config.toml
n_experts = 16
batch_tokens = 65536
train_tokens = 400300000
max_steps = 6109
Below are experts of layer 3 (counted from 0) of a mixture-of-experts language model. Rows are named router (the router's row for the expert), up (a neuron's input weights, with its number) and show model dimensions 128-191. Each number is 500 + 40 x the weight over its row's rms, rounded and kept within 0 to 999. Numbers have three digits each.
Before each expert's rows: "mostly gets" lists some tokens that are sent to it at least half of the time. This comes from a sample of Wikipedia text that the model never trained on.

# expert 11
mostly gets: " However", " such", " said", " most", " more", " if"
router:437500527505470449564465461484441566526453568486542468489554522511449451435559489529486498512523488541548480552478512508486473552481454549424533502503479534505510531479474463462487486427488465
up0:543491529487521488549481503552512465505471518501453485514532490409539493426528438473576472516470525476545450512429467499474496531497547529536527564461458541475464522509456522512499473501479524
up1:480483537488531513448451470516509507530585543523436426505568472533460448488468565517490500514526441534502540518568419442414528520475562464484549496497532491546542386450518503509543462509481414
up2:439513435483507534470507581518469549515500508512500494524573515499461576445436566419529502484492524511525535547515497485503550452507464588509478501493475455488456481511494470496509561570547532
up3:503424431405542532447540489569476513448478495521441523435437496474475593563461518415537467495504458512433484527521482553546499504507542516475500522406500492515504549467515463469480498461530495
up4:481455495480471533476507495536461525497490479530431550444511543562449537457554521476462559468412534487517501494467429534541525544468503425530471510489445536539497445447513508484498493543465493
up5:495451484506488450603400493503439522515479568539511480460568477534510501512521516507545478454491518509593504496506420483432511554519537466461523469446444398476486560539592552503495576500555426
up6:464463453531481471482505538490508593514523521462481566453471506460520461512452532498529530433515563535509496514585441446468480482489474522507498520562511507442531457585579523532473508530500539
up7:561449482531487480495423468483526500510529488555576409539530488499457483489437504541517488535493487577500528554497472591469487475493529551522496437568477466552511511462493468475545520516527530
up8:504426491595491440555506483508475487504593588444517443525458456447577514534563513497567499442492468472484480497613468484446548520441565600487470595586496606534438529527502547526580490509528447
up9:417492513479457545541430562543555414540474374514505446513510499572445539576542459514507484415561588557562497487476527546529457484508453526560517541485499521503482531498416500509493521477513506
up10:440500491527490502451506575539505526466543424478493441498482442528532469548518438528562530508442489516546577496470492537467536416529512411496454486477505421456579532534493533491479493515466475
up11:498555530432511466527438508523467520464495517498460558466513479475585475488459458484449519539463424428482520564500483500569513529505433498507521520476578502501496494537529419550510562505520436
up12:493524486402515508421518500613593457506428484483549552453533551491480508494497545503494486528509490509572507461473482474518526538493442536483476462472568487570597521518495465464560503475442492
up13:467431537506489581496520486527439549440513522511490554531576497481497550507485493530528533504478499441494482486493469455529529503456513462454508483478540581493562544531490498530502550451494527
up14:470481465505505479483430537477452485430497517586489520548484505528531504491554496533483475508481505539490497598461449481442456498482510495506495534521520495506496447526450470528466488505507458

# expert 7
mostly gets: " his", " The", " the", "The", " its", " their"
router:458489478460476476473445414503532514459484524490584516433531445521544550453568521528451494414491496504550521458404507554496474520562479537524622538543420507509494494510512519440496488404476506
up2:452433524489519476546490548543537445459531491435508461500425571549422490529512473546530468522508520435503421491492468496513503459542495541500476413506470542549555502539515546510486545491505520
up3:474432495554502530497439533480518499441460448487503516453473519504489528565496506504475502422452470574498419462492461461458559542469535447483492509466491574472489460472572545585497500520427538
up4:496476505455447566533556555546516474438547576531482444516490413578548504414509562538516491527477573508518528442474501537480503507491486475472486528494615461521565516468608467503488483523461487
up5:485472479504525498504472540462484498546584470520522504575495517450515525488580498409498478518518411520482504536519490474471487471455510404525544542515513494436554480502501417530585497508457516
up6:492536574529488551462510514501570503554512551499515505429581412536471507529551439483415464496482436471534469502545471506493497482490522431427480446489525448529491526503511462487504471502516511
up7:486469457493562526549495464522504550516536554504463568483499514567477476513553500444470527425488447540506537544536468519463474404526534501632573510510497539499479551473566513490487532470472529
up8:560528457502515500586454523466520538546476448503477487492559506530456523464478481496509460481418556462571463583586433445532509538518509511565557559493481530463512490497495469486536487556446459
up9:484559557501539426504525521480475545538528570451580545500497516450503533502435463430500488496544437488478457606544506517377540465485504503559535536488511532508464528453530500534452467448462539
up10:518522553476515469524470527496590487510495502449520543511479494550528500517463524486584508499492558475450487447473473542506524503543457563566632526509467517541449486497522485522541421523507491
up11:476542537398489525529479557512525582496467518551535492469432546528521526433510481518479438509477551538553374555521494462495550536530508531446471460460547513436471496490431540407474471496475569
up12:583486439426505457419473480463495497446503558456478491536446545519485456466531488448465467484496498435491572561475529466482581425560547535483525469510494572530526461495511475450469531608594519
up13:467476531488502532513543443546466502485461496500493477464535461561452477572538531451586468490516509499542561497403482542487504392464436465515484532502525465480490463513553551488502513485430490
up14:505549519447495482466518436534527511503495579416431471472482443468502439476536448458525552532475494500486499470437539496451550561543524578546445551524534427501512496499528468492524532501541491
up15:510522453397508500501488503447547478603548547515457448551544551485494490574523467469519559531546453494521505476465526556474504456495525593498568479547445495537476564421496463488484493454478529
up16:564445563482485524537562512492646501458456450447528552452527447559453478529522520512529500510450543528462483544466493464565450410530472483564493429487489560524442488532466541470530553483503475

# expert 2
mostly gets: "-", "–", "|", " C", " St", " E"
router:415475444451477461483476536515499518478464524554524464479534465522558509492485560500431508444506540513511447489474454529494444508487535534510545599563524436502538510558562464503454512442555527
up2:458509507472478532478420438442436500503486499425536522522479531561520509488533544496434455472521541521468520541566434535555568543558504550457556500523504450464524468522521536485527524608540508
up3:562509469535533532506538506530482444497609502534480495521534528508549542490467511523455470407533505556479510487475503513560448540499435498496512418538528426522561443497476561412449456461478507
up4:572440493547568440519449572536509540466538467588469534478490493524504540495537477537444448474525522490537520475524483411459431479507504529487507515413478477486565488548500492519434545559458543
up5:545545514489425458499518488474561540432493570534509457537502521517438460505550509546489479513507504559505510560528452520478518498468501489440428469481547518503544466508487485525456529450431513
up6:568539518505463623545479486517521485539533418515459557490456447513514490497551450532531446470507502451492567497476485594541523480502480511537534453494458543499493511507544491486528529475501520
up7:508478484447472504493462382501484493446476495500410602509483586480480518459481496508499470498587496525521526398436456507542474522617520505514528559514542521521553506490496451562472530480577499
up8:482473559462447476525507508493507549484426494474514505405469505486504549530516485531547490482474542546502481447443481485547494480493452530571505545477488518502466516475422490552496454401495524
up9:497516535471569570534472540489568480548501419482570458477486504465455488628530592560508519509507494557538555480430501508483490496533550534557474522528506486484493513554496447478448503528533476
up10:483513586474493574482531518499532426403479512545523503501534587424532462520454474450420508504548496439529500422505490480495535544502563433477451468464493483462575482498561464481514464511506439
up11:537485489434482547475480507505490550520447558526492539518571509492513484439472521524507514476524518433521548498422522535531484541448548553494530551494493491556516554493429514529493538507484560
up12:434455448495514425524555506518492458492536533500430521540478456557525494571459532485547469430494466531470512527500513466425475457525509521482515518462484473525467496508493458552470522471506511
up13:464516462493497504419497545516506594568516574495463499547448474525482498440519523520550406457498444546495525444494563473543551480479455548556548511470556455455578448429496587499485431530529475
up14:526484537519518562475485579547455512444502488565592497431475477511505473610470429513500537487526557503446514497437510530497499520469534530511443481482507487511545455472471490516537505454530553
up15:541471433491455430485520493433573498527441515411559525514478532535548394486574465499508481464510508489505527490479509486476495473573495514540580513519574473515496476478541424587516460547556526
up16:547531457433443550464418463513428561517518481530474490534564525504426451466430502490526485506457457474512400465490520529557503512533492519498537494509498507493453496483528521465503484517494527

# expert 13
mostly gets: " November", " 20", " January", " April", " October", " 11"
router:490464475474493466522470474522564437481436548512535513492510473593544521490478486571515494496564486498498509484504490473534512485524545571472519483489482410471598552526556437534522515453508485
up2:531522495535569521511506504482497566545562484486508483548492505492489495456456472496504510477526524498485530435517507507547485547492445470512552491529500516471433512520533518473466430462528523
up3:450495530475441460446516571514584522465501442529522464518526473525499554472480480517569463507484461506512526495437512472492503534514468486550482457479522483501461499483563537545519523526440526
up4:485550449489525526529521537477546396473532464493480494483514480588540525477515506558526444502495508472507550490435428504557476422486516496472471487477488415504490521511542432519502443507521481
up5:571455501503527527505484544446476451492537446485529480511531477479482558524490510430507500451481489552448544534563461454487498448479540492467499533499496535455536528454598508462540572523547564
up6:473450556510513490453488511519504554436536539583553503482478534504462539577499517499555522538489498467479513547417538468424458473463516567491477499541527516483486477469504492551430489567503430
up7:458523519520486516519498454521490500473489460462512515487507537519488502465512513485505475534539464503456462484545460554430459532522461439468443440517566498515445502463484393540411557489498587
up8:530490587432511558536442477582531552447558474441531471493526420530479473562533527570475528487478465513453483457451493506492465468509549554512491491527466446473497471507480503508513479580465531
up9:457500506504471507623441479553514438440445500530550484511499551478545495467538528515505574466545481506546444554540507452496525479500478438461524529519527492441520514468443517545562386540481480
up10:503421481492480508471520532498451537562433495552512502444489488445508517526487492517502480484518495462474473532506535526489495515508588505496540552494453554426496509541460532398533550474496509
up11:581464513542530492509539494485501455563491477463465534525492513465526459537533537515528479537475477519523554431437496494496581494483487472525579525479510502464535494516564452484425502554458562
up12:517470508505505493525521479498475493502557488499453562529500422557444545504504451494509528494475551502439490511516472524420548463516476488576524459473508546461490459434503465516443543603555473
up13:467505490550517524533534527502503529533562423501482475513573489495494470516454511501573498485531518469521510493498508499548484518463527452484501508522583445512455513448478492507485467576511477
up14:377484522541487507510498434461494517514487473497426457489549469447511421480584456569478510532504509550499513457525540564512491519485476516547432532504433508452535511455500497499485471543463494
up15:471467517445545574484459421481503453508546504430523475406570439394457500546483488496520534443487475517476471497471534569486453463424443483535539486492514455523494472454521462465535522484472572
up16:479502499494510525477491506540503518499557525474570506485462428496570526592531512538522426489478476490450525476458528433515509590439516555391481518521461409498583516440484464521482517489521488

# expert 12
mostly gets: " World", " US", " USA", " TV", " Democratic", " International"
router:503517476524424482508433508544552493463483509514526443527543487524566520513540495565428495506522548600544467451436509462449568424518555485559539474509426520474521513429495520474491531453533500
up0:479559502485513538489532552480505444453504481463545501506474469513439516520492473486514500486535552507463482481450488526468499512563469447498468518463502510470579402472494486521503552450466530
up1:547470442451463505486450447526469540529497582490561518534504504457485516467519516537431515465473494437493401507482471463498424468525454494553446423464476488498498506450468538472521478476484556
up2:535512491522502490443505433533481514568474492393510478577570461437473552452516470409459549542567501487456541481543501500504410538455549506557490479549489460546499524527527488491442487443497504
up3:438487390433458457531481439569515494480528498517545546495519551483526521515479517530478537552514489456465574508565545497437503474462559462515533516442537499519481540470492499497518531452559497
up4:477489585547434532492462523575549457532525498501527495473504551516486537527458409484465516564542497479476523530463472439460462449481494488473463413454411556456498539438556545569497547548482516
up5:465579463437510526553500529469429498475444527548502455572488464456519534449491479507505460518490557520497484528522529583489597465489510477448493484489445499542512460505497509508531504522494468
up6:468555475513481517526467543476449536487504504502428523549506467475510500551476504462497461451490508497529473524542514455459539503477553536537551586577604453445517500502457563398519508501469514
up7:502513530573527427559467496417517515532512481443494479535429515574496536471418522552486528574527606478529502495506494457461496484462536446456556486495591502473438432552436500458473498487496487
up8:524471547509492509539516613513472510480479519512441477480473488528527477401521481553505494501460597549605509509464534578503455516511414498423460446507441481514532532428456474440446523517490476
up9:541470460532419447555549460464500531507494552517492504468513524557453509461509455476534563448512556491513490470488506507469580496473434500471535478436459499471502493524429604495464531415579502
up10:476535548564501474503566519462465446456410452495500560561434465433466482459537461457453493451560482506474520485505499434432565547485503504510476512528522509524549521584453549475560462521474532
up11:510512457496517530473457499503440488575476466501503511501492434472551486457541502404449435561476574470530547469398512454484477514536424486551418515478508455488454423477487555543493507526428457
up12:519525527421541514447504489494527481536498519533527484473527518534495539502432464521509477532566504496452616433514460496450514477542443543476544511501509503474534400471499539511430536509491459
up13:492514532572434528491442563520550516521526543580613494551509494509485452521493471509461509461532523511536513487466466422449537438517488510512531429500435497553486508551454489583484474488545514
up14:504518468519450490472479549513414489447521447546510500493433499536512490479534528489490504526521486524544534538576477542429461547539542478534528520533472480508543504521549551490451423551530504

# expert 10
mostly gets: " and", "),", " or", "\",", ",", "',"
router:437480461484548492538487495507547441527544515503553411524469482522537496410534497535385488488492549515460464504485517524465516483534529546505541593527517442461580482464467493465495535464488471
up2:486511420452513494463506435551512439506562467493509511516499431539504479501520533515483491522512498600507513524563513516489459442513510468490517477519496496523516522423554484462493491574465558
up3:553453517499499475442449502472554509525478476545458480535476519549467466526487487417533579462468491519481487551467458489505418482565502521406474440564528507472530484527495528519529555491457507
up4:524538507589460469494505500515483469488444570523500478577574480518538537520495543462511509427518461505494502464465501530464490575488503496489519481493462459482546495476451533497549470477412501
up5:496482495497480524477621476505546576508481465490486550513508512394527502587515490440502485523510559516458454476491468506531558475501523498549539537488517488511540479426530557534481519529542548
up6:514523545469482448535467487500477589541467518483476536435522433590459495459502479518483507543445431532510520508485585496494577553483544468508575467446491490469525481495504448556479429478535560
up7:521541491455505548535462509540472469434506461455517505544463586458450468450579417499505489480530491551544433505455528428499477581557508538488478559492535498466429474543509501578474507457448497
up8:449437512475482501471475508506399434594511504551483439518477494579510518481568523565476478491498566448523472543512505494462499502523492489530506499513528571473472582559479469562457585521488586
up9:542470533535526514438502496511476519478495542522510450414468570538488505489445453468466511503533492557509566464535480500430546558521542504424457509493426432477506586492461596539496510476482472
up10:527465456460568551508492504548554496475465507557483483527450481600475465427518449435533483500538543514540487525498565449569480473462588544459473519574474529528522488469503470489541578449520497
up11:559496547390513559492434514459511531527410508541607527536532473457470604493482545513466518508477461551491515535506511500574495518564469517525585564470501533563480510563461537476525538502513537
up12:481386524533429454562447426490514508497464536543604515507491488474484448466511465509491448478461548490519477499546469502488571532471541486518463497479458460471472526475456553418475519457502509
up13:523537502489561517502511506521440540569459495481537563523520496482488497464548504454548527544496498431457551508454495466447483503528430441558502518514445495538481552442522520506486491480576522
up14:501484488426472550464492501485463519515499540471506434449588508485527582460560529568445473504504482364538498490455560517478515424479509386593531538471440490492480576518480455495508451519525464
up15:481433456609517483568429512488520530495597496468483444528452489444508425456453525581518513480493500558520525532470477515483492452482525451456540418473557429425547405510600521498461554479468512
up16:469514495425535447532506523500490537501479506469489534512483539468590527484506518522522553507593551476542548488535506564492499457579512532545546476497450492483554534489479451417494534458503543

# expert 9
mostly gets: " returned", " role", " died", " music", " death", " moved"
router:492516446434422502498470408501494485482458545518534517488587530497508454507482549486499519495571496503591560446491497564493508474500501567517506497498464448489527530489474506503525448524521469
up0:518520482565489549511443487456483518552491390557537512474506518497481474514558553473513548538507554461481427521562459410488500509521516476581493520472475513551447574508448460525526470467551518
up1:507548555528475496454506516547480457529471492492479512447562535559451502512531495448463559514493526560475546502515547513490513540508504527523512535522446474462482547470510442531497449530482525
up2:515518537473552568513487554466514514478486531457430495532506460488524495563428473536526495515515496548491498563578431445484557479539511508487503599482449466464431454467463554533512512449534555
up3:502462533495531438471546467506543523479448522520448523505509469447478502490499513497552556497513558481521535440514541553447478507499528474507484549554499442485511454533479520469549457414514492
up4:509493527413472441486460518477529458563503481498487492463496497502597524467501504480513539541587457460524503454441424582461413460425496463500523426504496537450396518549479533493502470542471532
up5:570504473402449483539481513544476536533502571476536520516457529430504421559509536554494504491490518565521424523494492469489555569505549475474515559472484544452498476510490428566483484451560463
up6:456526487465556513515541486522495499435525557464500470447512545525483510480550487483557468526476451506554454485539504457448482514497434540494487545485465547446480466475539487462442454567482533
up7:509510525444504423474528448484532455610538432495496528496548447476503462472485472594509485453481491491508414506501559517516534460533510531467496418424473528522503504465505495517523470531460573
up8:520507491563542452449467564498416465490553535454510504485460521544560560504515443480491516537517504479488478493539476513467485506435509458422510510434490505527495526468464478421476585443499544
up9:457531548525449544478525469503452516470507543472482594453528528500531506524474398542481439434515480540526549513593522496516610439559571517448487394476549472441531497497495520478573470479614527
up10:499552548528474567523457526476531428468512499510534499491551497532508417482500577463484549430498552490524495489500527511492464482514580482453490488499487472461448556456482491476510586496522504
up11:522545507540464496477519532453483521539548515497588504407554579521533435496478492483592551510502525498569467425479507485526463425579473513516481535521554480399503565483481520540568387489578481
up12:423540431485446485569485498608492537556455482440497512502474498465557461432493536507490474450436557527462541518503618499466508493554531396501481509489415464479486563510571528469418532512503533
up13:465497486508494509460450535528531452527595472563546457523453509479510430551536503506514540521507463528462561518526509452535524497510499542472506543571565469531482462482484417498450504486470522
up14:467494526461553471477474539443503476477450541497477492589572522556507475484569516594496511547574533528557457463529473503577517448469585506532531560543410469518527456564416497608479499537605524

# expert 8
mostly gets: " Division", " Congress", " Force", " century", " Infantry", " Brigade"
router:399498484443498502566488439512552523486467550448591461521474517516572503496506527522436469454498499555495536497483520473537515472546547490468483551471431458490604538526516475458518532484605485
up0:544444449480467532432532523567546622499535430426482493495515465528452514464534507494516482481500524514553477468487481509531473513493453516489439480497489505528516545499512450451376475477454512
up1:556512458453490551413509515559529555544490540516471541603445464555565517526506408522429480474506406528482450463478526521453546543574499504495530482449478490586502464530495437464484441519477514
up2:458541504496495472489458463492514509535452556496471442568441496478539453576463502418550540528542511500570447512490513490542484511493496490444527456493459479580561483508521516513475526508537500
up3:445482409444488507498549500505430547492520510488567475500449521394509439523584409502475435509524505527531532493455442482418493526530526580476547481477526529505553479566565520506542510440467458
up4:541515460499480525498409514503544481481466537484531577484476581452455508525503463420487427480432483470496456538457521486446503540431513533539522521460506485507392464520580450446546538432448431
up5:528527474493464525415533471548496497482461476549483425486518466490453494461528536554480451472516447460524464439518522519499506506525543521432488594547463486463380510584486526526448521507526467
up6:471450515544439545491495501451547541530543473492530462506475582471496480529512511432516437523479503477466512524402537473480559511475512486454538525454525523481510496583478540482481432390502518
up7:497498458442591490452593514452554452568535474563456466487525446572518490495513522498518449542506566444512466523497495351559440488455515538475454499568461538435511462484452489469527535522569523
up8:520492493456479502569554467455445553488417527534397604530498532472487516465489468521536480507488476557497554528443496493488466517448513487550548511528492533516473548540449505518444527516505553
up9:539515533597494511460512399547411484482500472516454492511508434425594540494563514475501530492521471529481509520499513479559562454485412509517438513375439602533465513445563446565477528528527488
up10:481469507588441476462517467501562493480560533568496518499569532451468468474569457492463512437544484515546459496490468466536574434449526547436454533503513535464559501532512541515527529452558531
up11:490491447507529485527483451513467514463547479501498482484481569535436552510499526532480502511490529499563491493480510430518470468529524467481447521481431453447470473525443498516441541466448566
up12:503482570565546477517486495459512462435505509462448490521562500415481553493509459475538510538489565526483495526530536472539474492529439512524442541525510419477432580519516549504431513490499505
up13:488502532485533479421476548509469566452501530487525523559528472491508508497459439469495542506475509508561500497463485479512549520455498502526416478482474533473461504477452502434520457475491513
up14:414490535452500532490510452489548544536472543500504530570497500505481551501477543466476502434505461469479546453482518539422477483538536526502532554519506567468537520494493506529448470449507518

# expert 6
mostly gets: " David", " Mor", " Ram", " Los", " El", " Ben"
router:486554491500556480514416475497518393457505555487520432514532482602488475535579477541478508470543510540507466514449453536491444418525540566466543548506464469423556460455470418460456462388476471
up0:539422477507542527499381537421467518482555568568464467530478509457524524529457478512533492465618521457522422520472524496509501484456543470552536406514449474492593532508537471496427478508516499
up1:568533547520485513546452517498503480484435537494579495472515488520477494557546562519488539434437471487480434576461467460492476510540482518401489468490428487457487514453516444556585467522492558
up2:460430506534456423514522514596557509476482557541566540481548545505455510532504498557527438488483498493535529529477535516458510530534487403478560505485517526525532544512455513581484414453440623
up3:548547445541544490501497465545540518585499506555552465495460502531503493544501513440532502454477446533526491494552546463483498516548491468522498433435470503473498570419556464495516486456429499
up4:455496534525516439492529453539537417552443494475495441445499553498531456508555496476522521466566582543441588489475504496509459486523464457537498461504520454471497494454497492461432474447535502
up5:520548489604491584483464530474536444470444487482453481406456557512474455522493513606496481563577520459521471530521538503484533547573511424525502539447515506487496489461498540471476457499432433
up6:495503562514497445526453533496449435516473430535503525572538437553518512476524468559432471484472540497517501479529459524459431473465486507497510499562551502515551498490519450431515512434513490
up7:553586526521528459528563514475527450530485503478457460540554442489496471560514519487422525434470553507466551454525584517484554409536415512546555457488460518523503544497480499475465494420544500
up8:466536503467529485486516500461559464486552466523523491455516464585589391466489497543494420510536459507506614436519538531405486478457477542441520511458438532490535462458547496480532536541611480
up9:472543521426451503531526521449504541481495476496557496434545526524519486518478477477486487502447544505517461520502511507399466486445543541486459478464531522504473463540502572576531456542477456
up10:489472530457514545509493537485493525490488535494487512524486523471524502539506491456444423472430533573545440476444557463448509458497476483479526502576438453518535456528490445498587548420426459
up11:483460540482512520469456518529539457481482482438601476499487475434519465480492440563488477505513533493501513460476426528507468511526477499462533488491538566492420449495511495512462415450567482
up12:444500536488537494447504583526471432504535543516490507531576523541515550478536500521503493587560505525575514409441456451498454468503501443467498438504476494486465526478526498506500475528502551
up13:510480518475458526461545492476513439531576512545485374568448428575508525580480551554514487568546454522546468550505490503472481534490530478467478594511513519509525510491435508517439461529477501
up14:503550468526473544585530464518503507498487530454522520470505496454461479473522539482414545535550461449512480497561490584535454440505432470457593613512568419494478529411552487542509514437405468

# expert 0
mostly gets: " Votes", "Personal", "History", "Career", " Succeeded", " Species"
router:486497518435509436526474523551472428507520601507514502500465534553478508503507464482425463494563510531571538557434499514487506485522515496520522462476468488426555477546534581520505529468576447
up0:650492454508505534557456512439505463499593565544478493454435437536485497440522479467442489514562513451534510434484501580460485549515488541477441519489537496545525515447517561464425533595476551
up1:570517448443488498483434450462468478456435481462560488479482497456506493423570479494509479588527460538539489517482463474453461557485451579523453401544488411452569487505553464486499473502500557
up2:485490515499476520451519519512488489504544451516469446489541422583518548533531474525507518499481474448482517492504488491509579578513485551533578495400491470503466523450437489575434516395464523
up3:547507503518500466562442496522493516536457496462511467501496494525607509492511511565442495500483484594482568501529514508471393445473503494539438471454443439487503563472459482483533403479458480
up4:435547495510543498479436449387529566445481495475525417491455437521506548508479483555491457547528516487467506513473424512532447493454512567514485478484510521480529490525550520488548515470439453
up5:441443460466526436461487503548493431490448485458527544506497566403529505561521452498480585486571497531462537462488514472454421517505514587474547559506520492471550550535467515543466516498546573
up6:488571472486531524568472462509415557510443471466478479552469525499484517478530460548530535499541541573538482459549453479544498563499508513528546543481463529558539509523589497445419496503565487
up7:503563515510544556513505508481549501548487532549529500504459490545529491558470465438434488548443484516572510467517436488443560481520452511531470470436498494405500499415536419512483485456486440
up8:493534477533450485459458462515482504511490440476543508479527541562553520489416478532553559486514536513525497519465564539493517512498472539540516471509456528504446468572474546500458499518460480
up9:472538523547544400483526488570523483495465591489500487471466488462519547520490506519498492507468419539524483561506510555495493406523510486538520518513529480450500471468457510470455499532504567
up10:445484572524507438453523502491406436463460512490499522570491468461412588506412489522479465427496477513503505491468560399468523424523508473480459506438456563479531511548450477511500598378467503
up11:515443444550494534505492519515454525554510459564469535543480553513449498386465487442479539526489496472482540535455513515520540476508560515579468472512460497460587476472477529546552507463494516
up12:530513475509491487503510513545510484546491579492518449573493520508451474477473467488535486487566445565540497514519417516503508416507533526521594425515492515499535473538510518485482515512451453
up13:536571497541428519487489463459443534451512511512529535509452524554465509518453493481421468503525425493468485525529535419470489518499489546504477499468487492446533468513496418501518602479556486
up14:472405506543477533470517493538536477484527492473563500485511462541455516535543503596483580440495512537496477512474489504407596482513464490503419498503463533503522490499535480528514439505502483

# expert 5
mostly gets: " |", " —;", "%;", " /", "\":", " •"
router:479559452536521500547492527479564489523498486551473441480462499552544497474495502544394480471556527527536524502444503599462442492516524504520524469466489483480540521554525493484487468441543445
up2:407445460421521494471482494442471475497410522508456516495513483480477502500538562499480503508485553523493456563556539477460453478523511486489526524488506495473526403390490542472557486482495495
up3:465445479509499552473532570477550507452485541478515406501433491507486512520430486443409522480518518492496496579521527509526491530470545550480549415475503520496500476549434552498540516476484484
up4:433494471555537512490424477488526493481468518535410455460501466512493490489566529546483494596479450457459483491469523467483426453494541490489475448575456453486528525420510477493559468507479520
up5:541447526469493537422519544590493500553541531531488500535444513532526544546535526462471491476512513469518530480510586525524497500499500480516558531506480456502441486497477477487458523491451475
up6:521501389496511378581492399475495518486469474541471472534476483533506527508456442484474470508544474482446566475468525534495467459516481576514475481453474512514514542499518561492514607481514445
up7:492510447565452507576494566496452572554517492409531474548549485499489481518439519470506521495499495573473512556452517497480549488543430443452493419507531424475532480498491481605452467453552496
up8:478532479536474506555558516501426500514557505546501481476479547549466489535476567471469502523507487494467507510447507492525412499552471468483499459487436485434504506432484488461474499578468447
up9:479516509500475495528572509505445538469488473500553535470525523586498552509530390507529472476517441551565488447428467573544471517453517487522477468478425546508587456477532467503473576512503520
up10:469501459531429568493509446471482521444493495514545517489512437457483522485477563569502526504544536515501528508568443595474517492489570503524558510546428490489471505508510544513546516528555465
up11:426492488440576445491517514462522547397513531552495455481590556464490477525503489540532532495508506538434605540476524453492520487430534499501518532426504523525478471516560532463499532535488601
up12:529541510454491466560486503613562483484524492468499464507495558470488507553488511543441519513526558485482522508507511500531584464505582462451455538483489512478524477523561437520470498438561469
up13:553485520438458552554492526569522488447505519484502522537417493529484474487513507526431419484450474478547493515534459522547535472507475500451456495497490500519520466551486475492523479488462490
up14:533544510580575455565486495530489509540552453491416470541461439552481545475467532567492553519526539476450537476493543516527465510493544466499556568518543425460523434518489424440464542510559506
up15:483478502564550534466477540510492509508496510477540477517517424517414499531510485480485502524551559518568507544540499510424502462486417433506438492519565479515522506569544484528496517487513500
up16:442476513448552494493446482483545487535530499502491526543472526480451489511540513491513433552487479471480525511448492517550528456468516488422507531506515551495452473405508518501504503503532473

# expert 4
mostly gets: "==", "\n", "===", " (", " ==", " ==="
router:489500484439467516466489451515511452503505529590495437464454549460531477511540546487432480432477571471541476575432417484473466507536424530460518565591439476471588437523547475524490579457500510
up2:520520571454434511478527554470469472525492498421603550507542503502510512436519476505525426506486460516524532565529504483433472440519452538540533470558438454547452486529533543483460487393492478
up3:469474561534511492546456453502537536513590444521560516490496461455441524509566526474571526570478497480572542435453516536530487571467562525490503492575489475467540396487433532517468534561446477
up4:463512506474524500523550526558533579476550512525505495440467479535479534592496438484456460514497460476561484468519424496536441544505541470510528471493516511472565455468555495537493480485497520
up5:414530479520590513530504472541438441507513439455524526450495468452548500575505537551502473445500444456454435573537480488478536521560511522519533550501544512414468451465518492486515452533507576
up6:547490419488491510534455492502523446525619531495502513472449416475522443472488506479466521546555486560488527500552499480483528513542530522417502440455496484523541519510469473468476506552490486
up7:483570499576483525415550499594479495584467486538505533468528476516417486468500485513481536508435537562489510578461511509455488458456470490464475523544542452539518514500500492440509548569451534
up8:543511516450543584502545509505408494457550547442538562541510546525482535501530514477477432480497479446504541460524483541441554545488498528492584541487551490489534445471523517436506440442497493
up9:550491474448533539538502495588538512472467543574458499482518518534445556537448510462508480555519466518481451561518508486500441502492481503414525501510511541529511433510529566475464514442488499
up10:474510477475516517472452495583518557533440457556465456456506559497491457513434513445507604516505477501515508495456501503536469490537534567492462563523457515449406497525533541507510482476538489
up11:484533462537441464503567475524485531464539575486502507494442464571486533586485492467592525515444538526486490520506493459462574498583516489513538495504498526493494591476481490598556524417527435
up12:504483560479503482457510521503525459551538517516526465477453498494516576521530481507410594535549458508499532500521497513437507533443452486440504473469505508465530467440484454485513512451486480
up13:529456467495460505454499524515557544522588543525452489561542486483446455506505520485537429466548570521409545533440475510499500456472467534444527472470439464478525523459565505493465435504458463
up14:487568477464553494472433519568528479576505497556493404478523491550522556418504434478434605565506491498521485541462485495460465484539463469430463530516478494533508429531487543437571546445525479
up15:535529466554552475483524523510511425468531467488459436453517459498590494475524514464511484503473456500557435533482495509527552557525519503559450546482563518557556531481436418461484526518511627
up16:524585523435550520476448429591534554461520459536579457470466499530507502524478517484504528500541490517451498443499588472473504550519493501469471478454475435514539515473488452507462521531533478